python train.py --d_shared_expert=256 --activation="swiglu" --n_empty_slots=16 --lr_router=0.000419 --batch_tokens=[32768, 65536] --seq_len=512
Below are experts of layer 4 (counted from 0) of a mixture-of-experts language model. Rows are named down (a neuron's output weights, with its number) and show model dimensions 0-31. Each number is 128 + 32 x the weight over its row's rms, rounded and kept within 0 to 255. Numbers have three digits each.
Before each expert's rows: "comes before" lists some tokens at least twice as common just after its tokens as in all text. This comes from a sample of Wikipedia text that the model never trained on. Tokens count by the router's weight.

# expert 22
comes before: " the", " a", " his", " its", " their", " this"
down0:100161159146150116127163124207100199126129106117122147128152128157108118124134122105113149159101
down1:150119098061080192159125092180108184108141114103063095150094062158113104195174103128144097132106
down2:126097128161089104115124114160133168146082096138140132119102197112121137143094110178127094077094
down3:073113112140144170092067078120157112134108110092115052079182133109128142123158099115098067067136
down4:115113092135137152135110093106167108124168088156086119087123115091157165148137185141181171101118
down5:127148100138112169149172103163116121115115112135120160132104082117118160134135149117115124123125
down6:187140161157185149140109139111119100109148148122120108094219091116182100111135138179125183069213
down7:146067127156100094149095087112110097092104091170098129140159178139081118132110131078115148173176
down8:154126161101098154122126161119167136128122179139168137088122184096088142102103201148232130163107
down9:162143178145111086119116163166110149148087140159102134104111151174213102113177137152084179082130
down10:135072154221096155130128126135118142134095132182146170095111098186069131131146120080080154122098
down11:159085112202117110149069118197152158136039119136069128116150146120153122044193128143109171132152
down12:093144119161105124142130074144116147166095060140021107142178111130125128104149121135111176102110
down13:133192127116155145081149141118108142165132118099140121112113098178115118189132164118106049077130
down14:127112142068108113147166133122155140152122137140155121159067165160142132153105155163161086092073
down15:136086075114123092130123091089128139144145168119110142066114167083102158124123164173083128070210
down16:082117088144145160118154144092164104180113211100146123122157145109103157158129129144093137104138
down17:086066100128101153151128147148049094100132129136108137142146066127092085187190086146113141131190
down18:047163109097147131140159109150122173096160122137147131140106102140109126109139118157143154132118
down19:191098130130115103146202154173207109124152142114132114092113112147094134193117165152146121154155
down20:089155126144110119188124126178155105161098111125126082174116133130145113102161064087090150153116
down21:152100050161138116160078154113176113108152187113145113101156184111128186187166122114063152114101
down22:132118131106128104175061111093149117149106109141178122161181099179099099068211164175139155139144
down23:137152113075103118131201112123118118114203156075071149124159161169140117141120079117181090130069
down24:168044138113151158118163108181164116217108199090127095093106176151101164106159102176140121158128
down25:123110152086135138140092088131092138103151191116090091179130085138112155133083095137175068136181
down26:082095149143086108134220137112124169184079172126117117111121168111115157134204127068202093116120
down27:083177112161106107100101165129090134161187100132112157156123095072095135129115127215144111190135
down28:147146165169146105090134140085163125153149135125189207083067183125114079104136172091143063137133
down29:117141145099142156114087139124150090147172110149112163106152100124107099075154150159142148149116
down30:125095134125143158126136137132121166131094122180090171052158117165118160095133152121076134129141
down31:151095166093123115070136138151094151178081159115138144112106152085124201111130154103148162119141
down32:127112100092097092208121187091100105177073120163125135137112175063108122151123140153127106130103
down33:140147076130091147080081124138112160129109131161110095118104155087098128167098117119170155098142
down34:114098121049166200148152150073152135143147127129120094104132126113184108137126097183131099127173
down35:085112095154155106097154141076119100093092167135099192119115149114139149087097149132121150134119
down36:133104103125161102146108163224144149176150117104122076134101095036084130129169141143118118148159
down37:184152131097150093165182091131176120080128174145177132134116187183121137221108114116124162096090
down38:094109113084146134066136198141111154164111112058112202121061122165151170136124148149099116095081
down39:159154146117095123129152119070128113139107190126083143140135114165137192165134101099134126088104
down40:099125123185125129071123127159132124069098184131148148142114097122132100140097133172162101119107
down41:115163127147136200113106112148073179136139133117118123082092123110143137066143090120155131134085
down42:137154189127130127119139170125156124143148158116110163152196173115118132108171138103136124107142
down43:124136130129110069116165110131166122120083102189124129095114122159172151098093146168159095106127
down44:113168193124117133105066139125088106108059142114138125100148130214097149164141112146196122152107
down45:158118100091167111128182125170103119157157159144098131095174079135132161156107097132100082119089
down46:109201090080127072146069069139133110147155172123090122129136133136111144128134117107106125141139
down47:118055126156142132157108079186136168134132152063097109099121137105126047115168106136192120125043
down48:050105114122070111172145139107098154140143140134215167137140146113121148083083170174116095098147
down49:127042099177127093201170128096141176102119137170117068198121155061101150107123139104153086121197
down50:130105116043109125099134096125127121102125135126111144198212153130120153152123081118135073175123
down51:090116087161144137066130150122096110123187164078167138163155170096123114184065187123135114112133
down52:147068101132121119179129142181100135126108078118123127185175120062198155101122154122088119105139
down53:113161128110111173144128138117131084110087121166132122153157137144040143140147119129141110111126
down54:126082157089107166093108095103153136112154097131188117121121129126083089176110117095168085119166
down55:154129143135091089115176134114156184165116148122089079131185051109130219058154139169126121128156
down56:094158177153168064126166158111099139072119115137144108188155132163152137126081091104181099054137
down57:101158149114154124121136178119128086117127176124104133166122117134193128195150119168045114114164
down58:154116164181114063227160165173052123115152170134142094108108134067153093113137160165128139120118

# expert 27
comes before: "==", " ==", "\n", " of", "===", " in"
down0:129078139132109084147102118087177127130117149124110123145099132152140163142152093164107149176142
down1:134117166160137087147142138066173098114109043182164107147140140123144087143132140106114124069133
down2:156126104162093121120136104103095113145108143186140171156173130177116080128089133153182105113156
down3:090077099124127094115147105122143178148089126110105073126099162112161092115093129124096128134142
down4:133105110049151090096164109122195137172178114222103117072102084126208167169096119104078160098125
down5:105097120123072130080102113097205152090135162107111156165148141134099108154136182109178160150170
down6:161149121128115090081152133119104130147128126195187081153112158099043077165110176161204138121161
down7:187162163110129194095143148161141138134104194095172086082125142130167111161144175157120143107075
down8:099108112130120146150137113102184112103105121068125120113076131142107144112126062133127170133140
down9:156146084172105184143132135100165099162117056111145127127145064109138051128138129052158176171164
down10:146150095109107165145155131119131118093092058093176150161118134159124108144114130105191125112162
down11:090124119167141102131110127139108146124144135177134141133147107162129111099144182098192129156131
down12:161106100130112150157153134100113126082112078141121126149120135129151104184141106075136164193116
down13:127111161033115152142099128195179196142152101117092117155183128149140148147091075120094155136116
down14:079178148089139096130106159140156112236153101156121112103107175086106101137190120181126212170067
down15:115127102119105172204211131174156100111156105149096122134127133117115131072156113113114120094102
down16:101125076180091125149144120146157149136133168114159145073129130122130182114113085101094075136125
down17:136127104078086166082069108156106080110184112084127123161140169154132178108097113081132112125111
down18:106112124123112177152139141113123208132167161109135165188133105101136146135180142103137064104104
down19:157153139121165075095147154145102097177165123140106116124136100108153138111132170073042087154100
down20:158137088136109135103116104150159117158154061158134137151107131111095163137115137145134146136064
down21:142097108128089117121144116139164116147136134142179206112165158110175152161085082172101104125102
down22:148155135150147149123116085135166130105095061117155141161139120151142170118107152149167137061071
down23:101055152109102170170145116111147140115135166140169069169147122150120155166122122163102120196117
down24:090149081080170129116136060144092141092133124083096096189060118157094042126097225105135091151155
down25:140132099078116130153134183115138161166140102132116064130166133053149145144104083112096145120115
down26:199092082128147128143099144129124124121149110167091138092167083153086119167084119101129142096149
down27:141115092164127150114180102163081086146156099070120115113169103155094118105129139053152120110097
down28:112131185145127120079184168061127167122105119125112104127177152165183124111196135121124164172145
down29:134138199119117120135116122093134130108132086111116110141203162153168124105161119172134081114153
down30:119144135183110102140088169150204093175126151171159108137112120100143118151129164128120124164184
down31:146144093125118105113094165109113145141165075111112130124159093149149145092143058109083147150107
down32:118126160105142124127127094141122145088213107110131144127111126143168146124135177152142132110097
down33:136131099078150149139115122082085122148122163103129063144086142101119174074101104125105108147126
down34:099145105185123148150142142150148173166151160124110127119135141153142132095113179082080145107126
down35:102114154115136097094139105123158135118191085108082159117149138151111153183171141178144118102127
down36:079091159182117173129153119145101106179104085131128162078123157134155099125134093127119152111170
down37:135087104097114103187143102059174162126112129103156072144183174170144133095150168106103143068078
down38:123185120142193092067153109124134135161128124125089110172122062126105114086146163189143152140123
down39:089130088156100101128108128158181068126174201188090085110114154114128113157144146152132127164176
down40:162148167128100134140199065173169179109043126150138149140142151163178121144129135131152130134128
down41:087080090092122160128128092143149128082084104096137125125102103120104172056116170081168148110106
down42:136156090151145093078109136098120133102043126131188116165134135117134118125146126075157076119084
down43:172158136118124112143131133098134166141093130108080172148130095137142131157124126164113159135133
down44:038164162184171100138150139128114119147150167102077057145094085132092158188122155112195176076164
down45:094132139116151091133144114158123064093124122121090163130104086117112151149227135091128177143110
down46:122157136144191093135124171200110156142105122163132118170185187165105119143128088167118150139091
down47:114093128088100096189100171085134106106140160152158154097165101121125122109113127152163179095148
down48:120116151192113148076168147095136095134123136131141133152103146180104186146088140156147071100091
down49:144108160156112092138083113115119125134105117118113135159181165184130123169112128109164141121134
down50:106124164108069159146128079113153095133137123093120173115115144174123100164150101095099135139141
down51:106121126138147117092096137160137111152126121064145183102138158141135131172118139131098104160134
down52:158158113145163093153100173140133132167134140133158165065103121151147141148144155147124145111116
down53:118158152147123139182149149135070102119155129123121114116126115136114137113103096162150143139176
down54:125142103144182107086116137135166148121090089116149199127082148104110177133157134115119142098095
down55:108158100098124147172191082132152111107117074123135113193154166127128134116179157155111140123130
down56:143129178084092100202176134106132115073113154114125095144138109156107169192141094103135205173153
down57:128091143109071117104144095154149072156130094143064102103171094123168127084086095077115156125129
down58:142087186127158130117062150083108133108151136093123100104088126157087203085112100151127102192179

# expert 19
comes before: " |", " (", " States", " year", " were", " City"
down0:126158132082107141103138158091095092131149163118173122128161161128155168172064182139112177127119
down1:185110106078133079160151150161152167133152154136113058096092139146110158149123086117189155134106
down2:214139135164151115092121100102142115103127153132161101131147108099137138154140177098125173164086
down3:138102134134117104138167082149125130162141090063159097156137176114159137117166137131126109124189
down4:161141154124162138116139045112217155084137107120121198161101135070116146222117140059129172190117
down5:128176129131103140109088166175155126141224117065061131056066122134147117105104129150163138111106
down6:155128119157151129125081101132114058199103140078159040160137106140080133178157177189117158173104
down7:120112107114133094111085094111060129136156122164135133115132037078167159089197121074229112092136
down8:090211230127146153108079132152139137197114070144091184136191135102126117103127064044137096097164
down9:115136128145123076114163177085142144112124119144094161093124083170099114086101091168137133095160
down10:116092074187067122119139059145129163137128139044169090161149130137171130144160169117109180110087
down11:146114140188104136125147136181097126109118138163097109092175167104188106160070118102136210117114
down12:120084107220129149150123111069127167167152120141120185186077129077118102168162125159143125107133
down13:134099131069114088147132099188162149170156114077120089149137167131149095154124184132143174060133
down14:083102099151155165147119125130148048111086097131149143171117120137125123122146143128109120118142
down15:078110096154111078070151160161128086144135127118122100138170129121092095146131108188128122111118
down16:089150139154119115089113112115120123134106129137139147086095125125154108152151127176145163140080
down17:114123196159147150174135147151033131106148154127168106141073089157122151119075156129145176218120
down18:148155171156165091108113149114126159117141124144126108143087125166097177120120156136151169130100
down19:120162129133152069170147065146161148128079105093157161116098177140078126117170187093179128120160
down20:129163152077194119205135121081112139143100116104125132188144138097154112117090150059087196111059
down21:101123129118107135169107134158114134130146154137169179150178111082147169152133134119127116137100
down22:088124141139075121123075129142095155064171131121117177127146164120146148082118138126133083163113
down23:094110133195134136145114092169070134136129078102110119161054169117102112097149118150070145085076
down24:129127137178097177125136202145199129139114152149106140172095103091169153086071116110138167169136
down25:093128139139168133148180184153110123134076197125146166150120105087139147136127091130020115181144
down26:120130082148111132105102139157109149180088137129191123132157127153117128091113153078122147097101
down27:061120095091135048077118136123098149156077110169122113109069112158168155161117131134121148141196
down28:099075129104064108140144085126184198128117167109154088169091091100060130121146097104080136120141
down29:114130078127186085191143159090139094120112100141184160112090101116097094114097117094181114143117
down30:176180166143102137136178098163132104159129135146209175139155192130096096151186118084114114157082
down31:109120104116175117147075173065122177167093145068136095059178099147171146164109130117112126085174
down32:126177176126163103129046153140046084090091158140114144101109140101115094130125131076114128163149
down33:124179154086107113077160083153070039122104099125215067124172120134209074138127111118130114145165
down34:139101103129172136155145118149137203129129089132149091137062188081119132109101174113142155118101
down35:112147226120111157071107067128125156118142206068113110098099164174195147071070100097104096138098
down36:071116156134137131162159142113120055141114165130120158106159116178144136076174104142127100119092
down37:127127102179141122192134066090101090192134177045118120109128115156123132170153135118107129171159
down38:102079182146139112147104142143101155158152150082109162105156152125162143167165163148126189130057
down39:138171136104081145109113116160071122167110144183145095137137129162125136128116150100108123096106
down40:139133087126113120125121111089158103122087122108131144107089073153107098162219181108151092151155
down41:112180154073162125173109134126126094111190119178140096195102157063135135107108164061126061127130
down42:162119112152157138092167091079145113079129155139160151131161052095084148061156164118111117106090
down43:190142199171150122117125184135208130125099142119090080120166098148115144097154093175124136122119
down44:178179098163077097136110080080154117128077186123168184108126185129167138128175126092163096092186
down45:130102107174166162128146102142117141116112111153127113127134181146091100179102091130082039140139
down46:116083158103064116118175075161075123124150125196114147166064211118112157171136126093124087149152
down47:130134113158138187143219163184193080132219120159133143173128159106080096121159140108101142125179
down48:161149082159164136122090120097140185109172086115141203097128131130130185131097118102171156130127
down49:128181171148104164137109119176175109092118177121123120147073129104122044096149096117162182088084
down50:164116152089132179025141134066122104156161136138152182149091140123102144147142088139132075118168
down51:154160143086136138158101182175176109108142142112118107153157144163147084102145131098106183122117
down52:082131084146109133136114140127151175160168069173098136101153121111139129091146162162108182103140
down53:090126130124180137142088100177080057153121139122107120131136119107166103117091095125073118136114
down54:141117088123096141118141175172128186121090195131168161140087102137105131120136147149149102109143
down55:095082127135125125179115137126167176081186138166129102096148072103143175157120128150114100106146
down56:143104108128149146206128115068171123129129105122136110116160113150116101137121072065156136167103
down57:034122174159160186142170095090117143158123151126145149153151107181160119115079184128149077132161
down58:150137109177141103174159129172128144121176188135113091104073141105134119129119124177136000123143

# expert 30
comes before: " |", "|", "–", "′", "0", "1"
down0:156153107109121149128128100107135184167154116106151144104131175096137069158089040116145158150100
down1:087029136146082093120094074126150178106140084119169144120126110111093128175158141100183069084109
down2:131112134122169131123182146150136131181123125152111131166137097147141073063120141170096144149111
down3:121076117101162100132118118123097157126160151084153151088112095062118122110081082164188164114113
down4:131139136108146075140113169124119102169103138115134096167135153165159141164126148138141099110117
down5:076073157150130107151108133143156143142118117125120196161152090107117111131075081128167122133123
down6:103179056121162088108137092172149096069147072109095121129159132155094120147142091141112166150103
down7:128146121104076099129131169107140113146128132146161090133114131117121152077131131120104140186145
down8:092119104129093176068056133107097136167107137116114122156145065084128196222148126159084091121119
down9:114193125111122200174115113166121089131149106131089149082161094150159212140141109171146142184104
down10:145123069165166110172127105128184159138080118156061157138163081117085134106182090137148163097124
down11:142137123092142175141143098115180080084094092179056110129132116129097088178198188234143146156118
down12:135121180125085131132109119120151131147093165127159144181046119108106156146195135077167104108165
down13:094154191090085127121133108101196147037111131105109169053098121139164078131141116122098106093179
down14:123093145124075125139135119141146092186150144084062096166094186075059160140168137089179102142166
down15:088082140161115129106160084160034137060167170174088086074149178106106157110086099104108079145136
down16:157139121092083121089126142132134130143129104137151116151139177129128115107127091139164211070113
down17:159167137166128125155090117095110117103091141109100129145147145124133100111075136147139168146120
down18:175164112108145172091101125123137098101158145185134061129140134148131088159174092106111136144117
down19:083122122098163113138121120163087114214143143114105112198156155136162108125147175168149141085062
down20:105086137112149126138201130145060126111119084096167166139123119083171133139116092189145144142149
down21:103152110043104088150153195148128110075065164101163175175090081148162127091200138102096095141083
down22:144115126082145098166150130121164188120104138106053088152102116180170171199094144123121070153129
down23:138116113119163130111121083122080090156157153148123153077094157155089141160183125076108102171194
down24:151102059111130144157108129138167157077098036126189166136195107125104103103100100152135145091114
down25:198167169101138122189115098132119129116127134130178069072116213104080101120096115163104128094148
down26:166128106129143121118146132201107145165073111166185079111142107075112147095105127139105172095149
down27:133088134182194127142087068206127141123093170098099147078131158163131188103175137144100123139146
down28:062175184171166115070122117143177153085238134096143130125111059096085070156179117132171098114141
down29:138049111092096142105109168096137112129113098140221148028135137142157154191147123066178124111130
down30:112083092158129114095101146182097108075142145109123116174077157149175108102099147140173127059095
down31:154085095079144150140106121165151115136196112150159090127126168147136110086136130120130180136149
down32:162145082104176103143159114155136139087105114115181133159080147107093074143050116140099110156156
down33:133151155093149115145078136111106142160128133127128167142071097084144111122158117156163130108181
down34:163169138100150144150070128132071157161128112117118103143082153092155180100108156138121132163135
down35:112112124130188119101094110157131143156177110156156141151111092117120136153163132160152175098109
down36:175172107202149147164070109161197088141110123144172095108097155160103135113147148196093112135129
down37:130152065168125137114162124128092139115157115097152114174101195078057146154107187143077125187130
down38:124128156117157117119125186142174184129122136155087116084097193101150135145082149111082125134135
down39:105102159120085143124090066187140118121122109103144151122117154054103071101159130197154139112148
down40:165106077180187107115086154112161078150096099134102137079168140174133127110149165112192088116159
down41:111158102163057101119085137120099159143127157052129106136125132085125106080111036170185131106099
down42:140109166077154160134182148141141212097167170162143174064165111088155172121192131079145117092151
down43:079116078224161129079139149125143172118203056125098174118152158158152095205149118151153124130105
down44:130093150101154167106149119150190167127106160145142133087101144114116101140122126154150159098189
down45:108158082185130140077123129158158116148112164136109150169097157177178094149138146067144132065108
down46:098036136118163180115137110131108134169111072108129094149123103166119142140142163105171067096150
down47:108125139111176190138082135097178124138120189167093081117134179183163129163078127112167126172136
down48:126177166182126107112130167065120158087129091129155125120118105097097080068149144114142123190104
down49:129061114091128196133109149074109135104174155122172090195099158161101154150138122152121141089135
down50:160153144034103075103063089100114111097119130139070157180125123081144174136098160086143049116184
down51:168120157124102171109164117120149132137106117115224130170093129126051103119118071133136173140151
down52:144104128133142182075117082125145167140139111123185134137168083129120152167132118130133154104166
down53:149163092102180131154130127124123131141202142139166119124118103124142128156130141102054147157120
down54:119152100134097143076091088112155140100177178147106150170069111099052136138124142152183088103192
down55:164165129103137079172153115119128121063125157119072036129166120152072078127150065120140120104165
down56:093131137071124138142155077115136091132110133077088212125112144179129139061139084103155101159161
down57:094203080067084141182129179159123157145155123130090123181122164158162121117087062058156162091083
down58:155194144075138127112088101125094095188161162159180192133122142182172146155127146106152172076154

# expert 28
comes before: " the", " a", " his", " office", " addition", " this"
down0:158135180194118073197132125081103070101110144084127111131172115140125117102135102078125102113110
down1:112091166140142140119093161102139132070136159176168100122125153133144138107148114100114100131154
down2:098113118085140160143088122096150155120127103076110122150138154222160140136139154103151119152149
down3:062144136179082109168068087143156110169106142170182144139073174141107134150133100160137165140075
down4:130145111206079091141158110125060130062153131206126112122117109105167112089090161144153092145118
down5:137102138100141157116109110071107180157179128162180161172189151145122173118092133129119179182173
down6:127144187125159076125099159095117112096077132156108125114150164198134120108144127150168120073144
down7:160080069175156134133080112141075065147118141141119077103188134184123185127164141144108165100194
down8:168157145121177125082085158128104117085119141079157136114189142140128153105112142145136132120092
down9:131143118092140128151133158141154132119137101122151160118105133081118057135110141141130152135125
down10:129119124147171144110126101087124193152140132120163139113114187112090150119077191122131092066104
down11:132091144112117153177119148109145155128127096123213154208188178138156101118160110063169105118127
down12:061074126140084111065112179161103146156153121108088141068112134156154155111113134149168113093101
down13:101091110140116100138076197137161142179162116156156172142104156127181136238118118171122095156147
down14:103119150115126186176148163149128060160095127161181154168196165170156101125076118159117148093147
down15:176163063129148119157139200117124098108156163112170146157127062112116107142139161158129133107154
down16:113118155113168136116193187089099129165155132132116140073154111156129139115214128080102135171156
down17:151096179144145159105106102180124092118184190108095143111087111159202151101127125141104146101113
down18:172133176136160050122103088146124133124164123139119132111109119124122134122165132180118107126164
down19:110155153133194140115101172135153073153135179146126103112156089131164149179110074112115115118192
down20:134146128159134099168161125088128185091108104127129149137159137145154136072123151120100165034111
down21:139063110136070121083126171143070168147157105144119098055150060180110099123105133099150138119138
down22:135132210120144134135168107165091160152130110179161127138169121061117150137102124096112121199135
down23:076150147128094141122092133152185112144154102190163114164112115115222112163178162156132104127156
down24:068127167141192079166109096092146099094145152121149110173163071081157099112175063109102083123148
down25:101093150121176124104149131110115142166129150136152113164084108120069165184151116099124107213110
down26:143039132138137107118130139138175152118125107088105130196084135143087139107108114177160111181129
down27:102094127119138119177091157156138126141148171068116113153155136115172159092143114107113123085113
down28:208122135112146095101120139101121126157127151134141129132134170137185101157134155113099097144151
down29:143133207197116157073080098131164118172082089108159130107149111127115144104143149131178127149122
down30:116149116160162077111132105095113126151110135149131204132131159131090121137101089094114085165034
down31:118146114125105133120122112128151188113171152084151130160083155105152097164091097150142101154149
down32:113101158112099160197094103106104092091115161122162141113112098125208148118142133122073096165107
down33:120105132090143174088108145154182144094168050128158109168149123070099109149108144166211151087155
down34:168157124084167161160118100160086120115098123088130158047105101179143111153136111112053147064169
down35:124184141155101130111148153111125131114171139106180114111120140125130104082120175120138142194110
down36:125145138140143142118147106156151166148141129131096114223183093168140127112151144123100114137130
down37:116134187130139186131133140166099118067137149142121115086160130106139129182113058120141052099188
down38:078133089092112134169111170154140093122128082163184141192183171130121180106152162141134164133094
down39:085125089156104142124177149075096152171119154171162144104088142120078190109130137166121150106085
down40:119148157139175130110168187074158116094100147105174161081158164180107124097113152110126199124146
down41:069094131152156111090121150141120176141118192175155159111200147126161145130093130117113145132099
down42:118156131106111112066116168131105145083152155178081114162096160165152078158144174101131128100128
down43:104113162122168122124114156111172085179151109120190171104106119127113117155182123130142089144101
down44:147098114107124098115125148120168119188160140104130168153150070109171141138111103208121113109172
down45:124122187174114171129169135123138126115096129083221131125158106092074099093147154159087142146129
down46:108158124143174141120135111138104138062144145142172192112128065143191130172127135161133155115147
down47:110184108187127150095183155174064087092161174130110120135129116161155158222110127110149120131101
down48:148187102139126202144146095079103131163090155166078122160193136116097122118146182142101103187125
down49:146116121120116138097112168148107085109097092176153140194163084076132084114082060155067160106131
down50:090186206110163124133152153138126080165116136135137157147133155154123144131066079135098083120093
down51:052155160053129128099092103119124070114133114154151140187155180140175146141048140143145174144130
down52:083075087126150156129151183184105162107163094123070109102121202088163053140092100112071093149148
down53:060122150111162113170134141150090044088182132162132100155104149178141152148132132133153146103098
down54:121177153109080146136126143126125127167161115024072152099142144101175085145107088185144093103092
down55:139092151148131082092097073126152157077101116148117101140134081114052108142086104065130130135161
down56:123120146121154156108098089131148157181133117125131128132120191130131140125149125125170143109152
down57:127105173206131129169229107165154117148188138131176086152093159094138076110156114142118164090103
down58:100135097113087138142177129121125095166103118082108135113087100132128169146142128158128120140134

# expert 17
comes before: " of", ",", ".", " in", " and", " to"
down0:119166178099106180111171153135089158131129121135141138088115108111115166188135175162071144094123
down1:117157139150139125130164109118149075093136136148167174131121186151102138114106147142141085136114
down2:077181125117108148179154166161148090118118133150155136136113105131175134152124131060173114148130
down3:089169139157099135107123144100104112178155084138089159209110138170114114112154059154141077123061
down4:191121118158107094161117090097108136103223151144147143116149070084070142098131112155138043087170
down5:090132151125107100144099135151120144158147181132122111111122169140179141138125157161146098099125
down6:163093084091180122168144123116109065099084161169171164126135108113150157164176093185136122161150
down7:137153166096201136096106132123148125048122103086135167115154144106098138159105150107114111106060
down8:160098115115107087140130113091146089107121187103097161118102178192088102102111104192107099140132
down9:102161139132133152152104121177127109123144100135177132077164132121148090126173138175161125163118
down10:147182162085134131168162153147169127078083034131162118113137158156086152115133110147129123119164
down11:131076177103096139043104158139189112166128133071175145132122132121089108075142158129099150152145
down12:102156101160090134137152166163156171113158104102140128133152121159099140080155137139147098141135
down13:131154088140111168116114112104131149103072110111138114164099104123084087144179116130203136096083
down14:137109117151113172125155181180158111101108088113073131108128132101088146039124122147148158105122
down15:187120110123134135092136140175094102163144129142130161115174080133104120119078092135201145141171
down16:149111213102158151042140092108145172098156113116155097085108141086088141141122124186119143102145
down17:172092135099142148153135029150139085141098136173120115111099172140089199148072141094072108112172
down18:117181081181158143115127126134134115127109073120172163142139145149157183151132118150127074110190
down19:155100143102100163181154068183126128155143098152101130108141135125124157175137123129096110162110
down20:128090174130138188152152122120166148120103106165140125110129152080163107145081075150096133199111
down21:157137151089095149097134119089140075134109111099169116156120161116154146140165141121201137135123
down22:108106098083146119130126134166157125134121108166140136128109168131115127138125122110109182111174
down23:131088177096121068149138165117091148135177161076104159110088151132093188107112127129156108121108
down24:158102128139135155121089139154095175110158142166164057092088148053159147108221096136124159147097
down25:107158167144095169076109121095113148152135126089127123165108097127098145108093107180163102132136
down26:091158104095134160055164144170202124149123123182102101194108144168116072122118110191152164042079
down27:085190173102163107132089153093124153109116123126164136158174079104090161093100147136089173098087
down28:107115136211129102100147139087092070132098115195141150146097138092096135169110130186146139124173
down29:097163133133143147103145159124123160197174143166121111150110047120141101089154162164105106117067
down30:138151072181159080076131072065147118159075116155107104106126116170138080091135105152068187133131
down31:094140105136159148083147091125199176151106103104152123149130131114128146147102113104089164067102
down32:190159124112147076071126127144115106151141184141156132087067157154111129117077153109130173087074
down33:077152147144134161170091072118081052101181145064170135154159132118063178163059132136101134118132
down34:076140118136136103121147119121109129091191122191093179113104112169132127183116106181069186113177
down35:141118129122148147139113097143136112128075113193075115145145100192130186111127158143128148104083
down36:109137159095166156137152135068139194110169141130132111156135063120132151117133172129163125118117
down37:164124195158147145129172118084104132183178141110139138080154125144137153165131103159145098090184
down38:088146112132109117139120158125090102118131174149071127111195162100130126084160061090165111110174
down39:142132155117119065112129130137079131151131106047179103170169091147083111191128112125088078101130
down40:181098103163139148070140169145120127122070172118127097133149129130067134088089141129134135160152
down41:086146047086164171168115130193138144137105132130099106109143120112090112079174174134154152143158
down42:143100108160141137128072129108137112116148112116098080101158141123178118135094145122116169113156
down43:088113174135130120169110137162143133178129070121150157131126067120147158129121137180120156141128
down44:118162139123136121124103125144093143108130121072114128080096139059074141054101118135157125093149
down45:107155089119096138129116144117147096113105159071154119234127143150130133099116112078082098143193
down46:120141141110080144168176102125119210149127130127195155093127192139144166110141151187158120106138
down47:161180115108132145083116163137163120130136166135064111182161104178130079160118163106131091077153
down48:207173123115121107155143087066151123113125104104141106125133123181113077163181080183103155127118
down49:173113118140153196123127151141163145049113130107107145145151160127137129162122151132146116135097
down50:101160114149093167131104153123171156118117187112114091227140103161069163146148179152141135106138
down51:102174138104065139073143149134140052132157130140163121157093145095197125059103125134112042170154
down52:156118070159076178116098124103138121134076099153164145231081123153100170085081164180158141159195
down53:216118123102113166174051131117097134148147124139111112093117210117077103115087131176127170140092
down54:163116167064111100133152192130071142097166132082133156140139141105155118117123102137117161149128
down55:133104159173071104136112113079125064120075063114172160157150101051161136143141152141118091094163
down56:149180149079115098061101172102114241110198140109126103153102094177090115155123089152111136114115
down57:146109107120116137070157161065112160129164134111158154091098050169133143122186137137168110142146
down58:100120172105097149144141135142159146089140122130118156161136135095165174109148130165053106125098